From a checkpoint of a small mixture-of-experts model trained on Wikipedia.
Size: 13 layers, width 128, vocabulary 8192, 33.7M parameters.
Experts: 64 experts in each of 12 layers, 3 picks a token, a sigmoid router.
Training: a variant of Adam for the experts, 410M tokens, 6255 steps.
Below are experts of layer 8 (counted from 0) of a mixture-of-experts language model. Rows are named router (the router's row for the expert) and show model dimensions 64-127. Each number is 500 + 25 x the weight over its row's rms, rounded and kept within 0 to 999. Numbers have three digits each.
After each expert's rows: a language model's description of what the expert responds to. This comes from a sample of Wikipedia text that the model never trained on.

# expert 47
router:463486504529505550496486479516524510494508493526459501519505467499483535470498509451507490493546499485504493489486539507487557480468475481520484580496508522476477497455498470498506507483500509
It responds to: Relative and demonstrative pronouns and function words in running prose, such as that, which, who, it, all, one.

# expert 0
router:493490466489494514499526490515513522520510496522491500494501490503469501485517517509473526476520517493512507487487499487507527494497470487527536516486524349516512500462499486535512503480545522
It responds to: Pipe separators in wiki tables of results, election votes and sports scores, plus semicolons, closing brackets and header dashes like ---|---.

# expert 63
router:528472469472521493483555483548508521485527502485476479517514516508477555503526495532459503490510483488474517496425499495544522470461473475526489488498475507481505509481486513518478498525517470
It responds to: Accented or non-English letter pieces within Spanish, Slavic and Nordic names, such as ñ, ø, š and ón, as in Peña and Edøy.

# expert 58
router:511476448483493505501507493525483500515484481545498495462532518514496491487540570509518560519478526478554546504472453491518538492475471497505514491474512539484473511475472498499481470548524528
It responds to: Inner syllables of foreign place and personal names (Arron-di-ssement, Copen-ha-gen, Trelle-bor-g), plus digits 7 and 8 inside long numbers.

# expert 15
router:485497507495517493559506516464483506551513502495486449495518475521473506533474507498508526511491494472517544499470511515527513505462472484550486515492503568485500500479480452487471485503503536
It responds to: Tokens opening a line after a break or heading marker: list dashes, leading spaces, ===, and first words like The, Distribution.

# expert 27
router:508508512525497528513500504517484511541550503523489485519481485485505508482544476504528450476546505489492476441480533538481543482485493486492515534508471505482491519474504472497509520516512505
It responds to: Inflectional and derivational endings such as ing, ic, ive, ous, completing words (fishing, meandering, charming), plus with, where, use, support.

# expert 62
router:505473501516547498460474464497483553463494503535482479549506486441506496500474526529487543472494545489514503509489476469504464473495494484511489520504496478492490485464537565517505477533528509
It responds to: Endings and parts of place, institution and surname names, such as wood, ville, ford, Park, Street, College, Times.

# expert 33
router:511420539462526494509503491498493516540517512517510486503501482514506524499523486510524501492457486488506502483464495509552473484468455493502497457468476522461554484519429526498481484458504513
It responds to: Words just before a proper name, such as nationality adjectives, first names and of/on inside titles (Russian, Federal, Jamie), plus table pipes.

# expert 57
router:493473498509515498433509461522495518477534490468445507542459483496477505502526510517497541475502505451538471508479482475459532477540484496491528524498507573477515487515514469534527461532523543
It responds to: Common given names starting a person's name, such as John, Michael, David, often after country codes or commas in lists.

# expert 28
router:493408521498502552448527513511492529467506504570510505532483469495470495484474468508401500493486490498470504498497509504501530486493495473508504486483500496542513523523529487523501470505514569
It responds to: Articles and determiners starting noun phrases after prepositions or line starts, such as the, a, this, an, plus table pipes.

# expert 59
router:498502500511428496496497521499569482526523505477516498469517464512477535487536513541501556482520479520484532518470514485478520491512475486490479554505546552472510504469512496511516506464537476
It responds to: Short two-letter pieces inside names and words or sentence-opening In, On, An, as in Vis|Min, R|and|le, m|ud|flats.

# expert 36
router:492540496509475501460523459485488479512504488540503526492508498525513514520493493494546537470497489485500532527533468506478468506437501499499527526486508474523482518461496506540521504517497554
It responds to: Short pieces like e, th, re, le inside names and words, as in "Mest-re", "crad-le", "th-rust", plus ordinals first and second.

# expert 35
router:456489430507509543499528503539496482524479477526528472493520496492485533499499489518515477465488511513520477485479525510509528513519494475528528517482521408474475458512457471494510494539510505
It responds to: Main verbs, mostly past tense, after was, he or to in biographies and reviews: made, released, served, portrayed, won.

# expert 7
router:524526446484508526470542470515477510523486515514472463510527515529516523500539524497455522501470518500529560500485475501456509473512462455523510497477507499474466524500501487544519519514523520
It responds to: Chemical word-pieces like ol, yl, ium, hydro, acid, plus commas and spaces after adjectives or participles in running prose.

# expert 54
router:471472483510494527510482521540508489509520464515503478513506509491485511514477470541487498481521510504554480475506502498509495529472468513514546461496536399475474522467463486489528516518492534
It responds to: The ed ending of verbs and participles like foiled, diked, ribbed, plus closing parentheses, quotes, and was after names.

# expert 60
router:496534510470499510495511462525499499530537491489464445517514490551507516529459546494465505498513532497458542480527481499506435470478486471527527490480534480482490505479527477530515518500505485
It responds to: Rare letters and capital abbreviations in names and tables, such as x in Nixon, Z, J, Q, ITA, MoD.

# expert 2
router:505476497465498511515524486518446517512518488520468470488503530511479523528547527509504518523490465515505525511517475479527507493484502463514505544491524489457487538489523534521497525511487520
It responds to: Middle word pieces like ar and al inside words such as hearing, swear and Commonwealth, plus comparative and superlative adjectives such as largest, higher, oldest.

# expert 5
router:500535507461521513486525500480479499505522485562471509494517490555487498456498502513457502512518527473481553461492497540487491461494465517507512515497521528519500480452476458505479486529480542
It responds to: Single consonant letters like c, t, g, m inside words or abbreviations, often after a capital or hyphen: PostS-c-ript, Ety-m-ology, units.

# expert 53
router:500512457426485519486533518505497496532529478532521499517455487524518526511530519488494508486541502457508486509482522490479504507521480518523507495514437459455515484501501452537513521522506541
It responds to: Early word pieces and prefixes like ex, Con, Sur, Pres, or syllables after Re, as in Re|ad|ing, Sa|fety.

# expert 56
router:494531500486482520498522505521496493524520476493497490509517504561472510512486525480537517477491516470476490481491490507538549430468466485535556529505504406473531511463500489557535484512521512
It responds to: Pipes opening table rows, == heading markers and section words like Notable, See, Pld in wiki-style structure, plus is/was after titles.

# expert 50
router:476472462486494530545498465527478546446504476455495497531515461470521500492486491516447531518502484471474514490520490509496552490476493500489490523508543453526515505491478497530494515484511523
It responds to: Subject pronouns and articles starting a clause after a comma or period, such as he, it, they, she, the, a.

# expert 52
router:484436456527453522478526545517486521507516473509513470547500481488511514537496510528571480484470528526498520508495526471489465494501515488529526456530476524498471496537544501460489459512518507
It responds to: Common nouns naming places, groups or roles after the or a, such as district, County, club, station, staff, album.

# expert 18
router:486576443535515548507514514512497478492498501450482495474491506533488469544509521519552530449508517492482513475487499469529458460485481513490483466467568507534546509532476502512510480474510536
It responds to: Forms of be and have, modals and adverbs after the subject, as in was, is, been, would, also, not; also some clause commas.

# expert 11
router:500501503551504498522520508501505531536499469531479551486501521465516542546491525511547502506496506482525499500488502437527508514533454470522450480509475526486503529500550487492503529520477510
It responds to: Digits, especially the leading 1 or 9 of years after in or a dash, as in 1968, 1997; also late, known, among.

# expert 44
router:496486492482491519498535453519502526517522496505480503509517480520491481499549518517449538491534489499473527483493500491481462492478482467530545501466526522485492505500504467535510463532588505
It responds to: Last digit of a year or number, especially birth years in biographies like born 15 April 1983, and coordinate or time digits.

# expert 17
router:503524502480457509548533538490501472484487514515472532482513523522427527497505499544460501496494483481516503478453494500503493505498490505510478511495511561479511525475510508511525525563517573
It responds to: Opening two-letter syllables of words and names after a space or quote, such as ho, lo, Mo, pro, de, pre.

# expert 40
router:494474470527444496490504488519482501521487491494486515507501472523469477503496522524469517508529545467518507471481516505525526481482476485532488485485494509476446543514545496543477486523513532
It responds to: Possessive and subject pronouns his, her, its, their, she, plus mid-word fragments like ac, tri, gu in rare words.

# expert 37
router:477518494500495480502503478489500532461529504563470472451528510520479531529481522479505517504562510495494507505504496514510453512464497501515517466466488517491485516520493498525490493529493553
It responds to: First digit 2 of years in ranges like 2017–2020, and label words opening notes or lines, such as Source, Note, See, Re.

# expert 38
router:475477493482488534480531485534488524514530479529464473520515477523470528484514531516473523483516521462503517487463491479491512466470470467543511507467532486465499516470493467539499488533530530
It responds to: Nationality adjectives and common given names such as British, Danish, Robert, Ernest, plus "the" and title words in lists and infoboxes.

# expert 26
router:473480496482487533483532486535487522515526481528463474520517483521472527491515531518477524480517523462504522484464492482493515464467469467544512506472534486462494517472493467537498488531533530
It responds to: Periods, commas, blank spaces between table cells, dashes and "and", plus letters inside Cyrillic words in tables of Russian names.

# expert 45
router:484489522494516545426474537500513470515526509562501462473473496476492491531500480523487471454489540464493502533508459520529480482494497477528526495475527534489473499529483492491496493484521522
It responds to: Prepositions and small number words after verbs, such as in, of, by, for, two, several, plus colons after infobox field names.

# expert 1
router:519475497481483514474505526487489509505507470542488486509541505522504556525468529534516474495507524482534524461491480492474539495510469497493506529511463515485459526497522460464484516502455521
It responds to: Digits, signs and separators inside numeric table cells, such as race times, scores, years and grid references, e.g. 1:52, −, €.

# expert 4
router:469562536503476522489516492509489493468480520547489535516491502487504529542488525475500537502512498478521570485476510484482498466491480484513515508504522463447486494476496480505506496567569496
It responds to: Sentence-final periods, line breaks and commas ending prose or table rows, plus clause-linking conjunctions such as because, while, although.

# expert 20
router:481481494483486534484532495534488523513528483529466476519514478527471527490514535517478522480522523464502520488463491479493521461468473471542510509466535488465499515474496466539503488533529533
It responds to: Articles, auxiliaries and sentence-opening words such as the, was, been, will, It and After, plus some table pipes and number pieces.